{
  "d_model": 512,
  "experts_per_token": 8,
  "router_score": "softmax",
  "balance_bias": false,
  "init_std_router": 0.028,
  "lr_router": 0.000562,
  "norm": "rmsnorm",
  "norm_eps": 1e-07,
  "optimizer": "soap_variant",
  "lr": 0.00317,
  "train_tokens": 352300000,
  "steps": 5376
}
Below are experts of layer 3 (counted from 0) of a mixture-of-experts language model. Rows are named router (the router's row for the expert), down (a neuron's output weights, with its number) and show model dimensions 256-319. Each number is 200 + 20 x the weight over its row's rms, rounded and kept within 0 to 999.
After each expert's rows: a language model's description of what the expert responds to; "comes before" lists some tokens at least twice as common just after its tokens as in all text. This comes from a sample of Wikipedia text that the model never trained on. Tokens count by the router's weight.

# expert 24
router,211,225,200,160,180,153,198,184,204,162,215,212,220,186,176,210,190,195,215,201,204,190,196,238,222,207,199,172,183,181,207,190,230,201,213,196,233,199,224,170,220,161,196,195,191,157,203,162,218,195,196,190,240,188,203,215,203,185,167,203,186,195,169,215
down0,187,196,220,220,197,217,246,211,169,202,206,199,208,203,250,242,199,170,187,158,213,211,184,199,235,185,227,173,202,179,182,194,203,195,199,182,226,210,206,231,220,191,197,196,191,187,218,228,188,190,168,206,201,183,175,199,197,224,190,199,175,214,192,213
down1,203,226,193,208,198,196,185,207,188,186,213,153,191,181,181,176,213,196,180,182,195,221,158,197,226,190,170,179,206,200,161,218,249,195,206,190,204,189,210,186,214,172,195,223,208,190,162,204,211,191,175,227,189,174,184,199,242,204,222,215,178,175,207,202
down2,195,198,189,205,200,175,196,181,189,194,203,175,195,212,184,153,212,209,166,200,208,186,205,214,202,197,186,193,209,184,212,197,173,185,197,208,207,195,221,187,197,143,231,177,211,225,225,197,195,178,181,196,184,189,203,205,181,193,212,212,204,207,227,218
down3,226,256,168,228,212,198,218,173,195,190,236,193,253,174,229,224,198,209,183,196,224,213,213,214,232,203,191,203,165,202,224,199,209,174,185,191,262,186,199,194,208,209,219,210,193,197,198,206,197,223,207,217,198,205,179,188,196,215,194,202,235,224,180,189
What it handles: Office titles and occupation nouns in political or career contexts, such as Minister, President, director, politician, pilot, and pieces like Admiral.
comes before: " of", "s", " and", "ian", "'", " for"

# expert 30
router,202,224,184,196,224,211,163,224,178,169,222,217,203,187,177,193,228,192,167,205,214,196,195,209,202,227,197,211,170,164,210,174,187,196,178,212,231,189,224,206,216,196,180,173,178,177,188,219,214,188,170,184,220,169,186,200,169,215,204,202,219,206,180,209
down0,202,192,211,214,217,186,203,203,199,216,194,219,171,213,191,193,214,179,187,198,213,192,213,210,227,231,168,192,215,207,208,200,221,203,171,216,223,207,206,248,177,216,215,168,165,187,220,181,195,175,174,195,206,183,180,192,182,189,204,220,219,185,219,168
down1,247,209,235,199,212,242,186,192,208,181,204,192,235,190,194,208,224,215,195,219,208,194,198,187,203,194,200,192,205,174,187,197,185,198,208,221,154,181,216,182,223,167,201,188,208,199,165,215,209,181,181,219,217,173,229,207,185,196,191,219,181,203,206,212
down2,232,208,217,220,164,232,229,233,227,192,195,205,210,213,164,196,209,178,232,224,214,156,168,180,174,196,217,214,230,201,220,166,183,171,200,176,196,193,158,246,216,176,235,211,185,185,237,193,210,178,205,252,194,200,196,174,188,198,175,195,208,185,207,182
down3,210,176,190,224,197,206,200,219,201,205,203,194,226,179,163,199,181,219,205,196,171,224,191,213,223,200,225,215,236,196,174,215,155,195,189,228,216,203,220,238,176,181,203,210,214,170,210,201,174,225,199,191,201,213,184,182,213,201,173,186,184,201,191,177
What it handles: Content verbs and nouns after to, a or his, often in sports reporting, such as lift, repair, contract, attack, assists.
comes before: "ing", "ed", "s", " of", "ion", " in"

# expert 46
router,226,181,184,190,153,219,194,231,204,184,197,193,205,207,206,217,226,213,167,203,171,197,218,171,208,207,204,200,186,195,221,149,200,206,183,180,228,181,201,219,220,156,205,193,201,180,185,161,233,193,185,181,246,169,200,188,202,175,202,183,179,172,216,208
down0,222,190,210,180,183,197,154,196,197,205,197,218,182,185,201,194,213,184,183,229,191,211,206,186,181,187,234,214,188,177,188,180,217,205,206,202,180,215,201,187,206,189,189,244,211,197,196,198,191,194,232,189,213,213,160,205,200,200,208,209,210,198,214,197
down1,238,222,180,199,175,227,183,194,205,210,180,191,161,202,220,213,198,223,208,188,228,214,217,184,222,177,210,208,171,198,221,188,194,198,230,184,184,209,214,240,211,230,205,187,201,215,214,202,186,212,185,218,200,197,173,209,224,223,232,220,201,172,211,207
down2,216,167,205,153,197,220,215,209,223,193,195,186,186,218,200,199,188,180,191,239,219,235,198,200,162,199,204,212,194,175,214,206,215,225,183,177,203,204,212,188,213,231,189,192,192,194,216,238,209,182,154,168,240,198,155,206,195,219,188,217,186,191,172,151
down3,244,210,212,190,201,167,197,202,219,216,188,197,195,230,193,164,176,192,196,182,206,221,223,186,189,159,166,188,199,231,205,221,159,190,184,174,206,204,198,179,185,172,201,198,201,209,211,232,185,169,260,201,185,195,269,213,223,179,219,203,229,192,171,175
What it handles: Nouns and suffixes for information, research, education and music, such as data in Climate data, degree, University, ing endings.
comes before: " of", ":", "s", " in", " and", " ("

# expert 26
router,247,205,183,185,179,201,166,201,183,202,214,199,197,220,178,185,225,208,196,207,192,188,186,197,217,215,227,166,210,176,171,188,196,235,161,169,212,197,202,209,225,148,215,180,195,171,212,185,184,209,204,194,218,181,215,216,200,185,187,190,171,207,186,217
down0,201,222,180,194,182,216,198,225,211,210,181,170,232,220,187,233,191,229,210,219,236,235,223,178,174,210,177,205,186,195,205,206,162,202,183,220,207,185,204,212,176,189,198,200,186,191,205,215,193,224,213,227,192,199,193,229,184,187,226,143,168,234,179,181
down1,189,207,192,190,193,200,220,191,210,177,224,205,218,206,236,187,234,232,209,197,185,217,209,217,201,185,223,203,217,216,197,221,201,184,212,186,185,160,198,213,231,233,181,217,194,192,198,196,194,159,185,175,222,241,194,233,220,235,196,229,234,210,240,228
down2,192,229,161,160,209,194,236,201,187,224,205,186,190,215,229,193,219,165,238,171,202,199,220,187,183,198,165,178,205,205,185,211,179,172,240,189,225,205,225,223,205,200,196,184,232,222,173,181,179,213,228,175,198,235,207,232,183,214,188,205,211,217,167,195
down3,211,217,194,210,218,193,181,213,200,152,204,196,220,195,199,194,180,208,185,212,222,208,165,195,202,201,217,208,190,207,162,204,243,168,201,162,213,197,238,205,168,222,193,209,219,226,193,214,207,274,175,186,210,246,217,219,199,182,204,195,199,214,222,213
What it handles: Abstract nouns and their suffixes in social or political prose, e.g. relations, superior-ity, discrim-ination, human rights, public, research.
comes before: " of", ".", " and", ",", " in", "s"

# expert 49
router,184,238,191,140,225,171,153,250,209,176,179,202,168,180,212,156,233,213,194,187,185,218,139,201,221,201,218,184,191,204,219,177,183,170,206,203,215,204,223,194,195,182,169,187,203,210,205,172,197,205,150,169,230,162,209,209,184,238,173,221,207,162,215,219
down0,178,206,200,170,214,205,224,237,170,198,219,172,207,196,196,211,197,228,157,189,214,197,207,178,222,174,157,195,212,192,171,203,200,195,156,202,210,199,220,185,191,206,196,184,191,185,216,192,197,226,223,199,203,178,168,145,213,220,225,189,186,208,183,185
down1,198,187,213,199,176,176,202,178,209,227,196,184,202,199,215,197,199,201,203,196,218,155,220,220,196,213,200,180,124,235,184,190,244,205,191,218,188,193,194,173,176,186,184,228,202,187,207,173,209,235,207,196,194,193,192,193,161,207,220,219,235,181,174,191
down2,192,199,240,194,205,188,239,190,165,191,199,213,182,222,201,191,211,183,187,192,209,196,166,215,177,162,163,207,171,173,202,237,211,207,212,176,181,181,166,196,179,230,194,237,210,192,178,193,221,178,222,182,211,155,161,213,235,204,195,224,190,191,232,183
down3,177,222,200,250,151,196,204,216,206,227,184,189,192,178,203,181,207,189,200,188,216,201,171,199,200,199,166,173,202,176,214,177,212,202,186,173,177,206,202,231,219,223,189,185,216,200,168,175,201,173,235,209,159,221,195,204,215,228,159,189,228,188,200,193
What it handles: Colons after infobox field names (Kingdom:, Born:), line breaks, dashes and pipes in infoboxes, medal tables and structured lists.
comes before: "-", "|", "\n", "\n\n", "  ", "00"

# expert 15
router,194,197,185,186,201,207,192,213,209,174,218,196,207,207,197,194,214,219,182,188,202,195,174,165,179,192,201,180,190,192,232,209,205,180,191,205,200,200,213,196,206,173,188,218,194,192,182,156,187,191,138,199,173,177,188,231,192,194,212,204,231,202,187,232
down0,201,182,165,210,144,198,175,211,242,178,215,225,218,194,216,178,194,227,183,208,195,212,169,208,189,176,197,191,183,201,164,210,194,185,235,226,204,187,181,194,190,194,218,197,178,187,185,180,191,181,203,205,220,217,194,168,195,202,203,161,225,183,191,184
down1,176,215,181,174,205,200,199,197,185,220,177,230,201,202,227,183,196,197,175,186,178,205,187,199,221,204,206,219,197,211,208,173,223,233,213,220,197,188,230,222,184,165,209,215,175,199,177,169,167,231,212,222,206,162,194,190,204,181,183,196,196,239,198,215
down2,184,202,259,179,190,207,198,166,219,208,183,199,218,193,186,199,227,227,186,171,201,171,187,226,167,182,191,237,183,217,204,227,167,179,214,172,225,210,170,202,187,205,244,185,205,206,180,224,201,205,204,184,219,231,193,166,164,237,239,218,215,199,186,219
down3,185,176,198,193,161,207,246,208,210,211,221,227,186,216,199,186,180,204,220,195,186,178,232,192,188,231,213,189,197,194,206,239,177,208,191,212,213,197,238,206,194,191,204,200,248,185,238,224,220,238,179,184,211,217,207,202,219,205,222,174,206,175,221,208
What it handles: Hyphen bullets starting list lines in name or song lists, line breaks between entries, table pipes, and relation words like by, brother, married.
comes before: "-", "|", " Mid", "  ", " \"", " The"

# expert 44
router,226,229,208,149,210,168,197,221,206,190,184,220,204,203,192,166,247,186,200,211,194,204,197,217,231,212,222,168,205,183,212,153,196,181,212,168,225,185,197,208,200,177,207,223,195,209,162,196,187,197,156,204,244,200,176,255,208,204,185,230,186,190,241,211
down0,214,214,191,207,216,218,190,189,168,183,179,218,220,202,260,194,188,168,195,220,225,199,231,193,207,200,207,194,173,131,187,202,228,200,188,199,222,206,192,222,229,188,211,207,193,204,213,170,233,242,195,205,202,212,179,171,207,204,169,208,188,190,198,168
down1,176,209,201,197,182,174,201,230,175,207,213,227,197,182,177,172,190,159,224,170,214,220,156,220,211,201,222,223,205,191,199,207,221,200,205,204,202,233,240,169,212,204,229,189,177,195,191,183,164,200,191,181,179,228,236,180,189,216,192,218,181,188,199,195
down2,190,193,240,191,191,212,177,154,164,202,214,189,192,194,200,203,206,189,192,221,192,219,174,176,184,214,177,241,200,176,184,214,178,194,208,231,208,197,173,217,211,178,215,206,170,238,206,224,196,206,222,207,213,169,211,198,256,174,182,203,219,211,225,179
down3,186,221,163,193,212,197,230,191,204,200,213,181,227,193,181,191,201,217,208,234,216,173,200,164,201,221,241,216,169,190,223,216,195,201,188,207,210,186,165,214,190,209,188,201,171,196,196,215,190,183,215,198,204,205,188,182,214,193,211,227,193,187,230,223
What it handles: Periods inside web addresses, colons after infobox labels like Website, and slashes, dashes and sentence-ending periods.
comes before: "\n\n", " The", " In", " It", " He", " This"

# expert 13
router,231,211,181,171,198,197,172,238,206,171,183,199,183,185,202,184,228,155,150,182,220,194,175,191,235,222,207,208,184,168,208,180,222,206,168,193,216,193,240,220,201,163,186,204,218,203,154,182,239,216,170,188,196,163,191,186,170,217,177,189,196,190,205,226
down0,210,207,177,232,210,226,181,228,177,197,214,208,179,203,220,190,205,185,170,200,228,203,194,242,177,173,180,210,187,193,232,194,205,190,193,192,190,225,183,204,214,214,183,220,189,222,184,217,196,186,214,228,213,247,217,214,194,179,217,231,177,163,213,219
down1,216,207,197,222,223,175,194,209,195,182,184,214,219,176,198,165,242,186,174,187,194,214,220,202,203,239,189,187,180,201,185,223,185,187,215,205,190,214,186,174,197,221,228,215,211,217,199,210,212,196,202,180,191,252,183,219,178,230,186,210,214,212,218,205
down2,183,187,197,163,213,201,210,174,190,167,183,199,208,190,232,185,181,186,191,199,237,206,223,195,249,151,267,245,187,162,179,191,154,205,189,219,183,213,207,219,216,187,225,229,207,220,210,220,246,178,202,226,202,215,201,193,200,175,217,203,203,212,200,220
down3,215,192,189,176,174,177,236,213,200,212,207,187,214,216,218,200,181,202,214,220,219,186,205,189,196,175,189,233,165,197,194,243,160,213,205,212,168,189,175,179,209,208,221,217,203,257,218,194,201,186,177,170,195,228,207,183,172,261,196,209,212,210,165,201
What it handles: Prepositions such as of, for, during, after, against right after a noun or verb, plus some past-tense verbs like praised, won, held.
comes before: " the", " a", " his", " their", " by", " her"

# expert 47
router,226,227,181,187,223,194,199,195,196,193,214,216,180,209,177,148,212,213,209,193,199,190,179,209,220,199,233,194,205,182,237,210,206,185,189,194,210,206,195,172,196,193,184,222,186,169,231,168,193,158,189,199,226,176,178,232,198,213,183,220,195,188,188,204
down0,204,228,177,174,224,192,188,175,236,154,180,211,201,229,201,193,190,184,212,216,202,226,242,214,225,204,205,189,213,221,199,210,175,195,182,213,210,213,196,192,187,155,216,175,206,188,221,191,153,249,167,251,181,207,181,218,168,192,222,214,196,200,204,200
down1,206,205,168,222,253,228,184,182,201,199,198,190,171,236,198,189,184,159,191,176,199,186,208,202,175,209,197,192,224,227,191,205,209,227,213,164,218,223,232,206,199,223,206,234,198,208,181,234,213,169,213,200,181,161,173,180,183,210,200,196,187,199,173,199
down2,180,163,225,236,191,203,218,214,205,205,170,204,199,217,211,244,190,203,221,186,175,156,177,214,190,197,183,186,175,210,211,190,206,204,196,202,196,174,194,188,175,197,212,193,155,173,199,205,177,223,226,183,226,179,151,217,206,194,220,189,163,156,186,229
down3,207,197,205,201,206,188,202,192,174,202,200,242,187,208,207,214,230,208,178,196,200,219,209,193,212,218,199,174,172,192,255,185,214,230,179,194,208,206,203,165,204,196,230,184,190,218,184,176,183,177,230,236,207,209,227,190,186,214,217,171,173,189,187,219
What it handles: Nouns for political, legal and civic bodies such as government, Council, Party, court, District, School, and the "m" in 100 m.
comes before: " of", ".", " in", " (", " for", " election"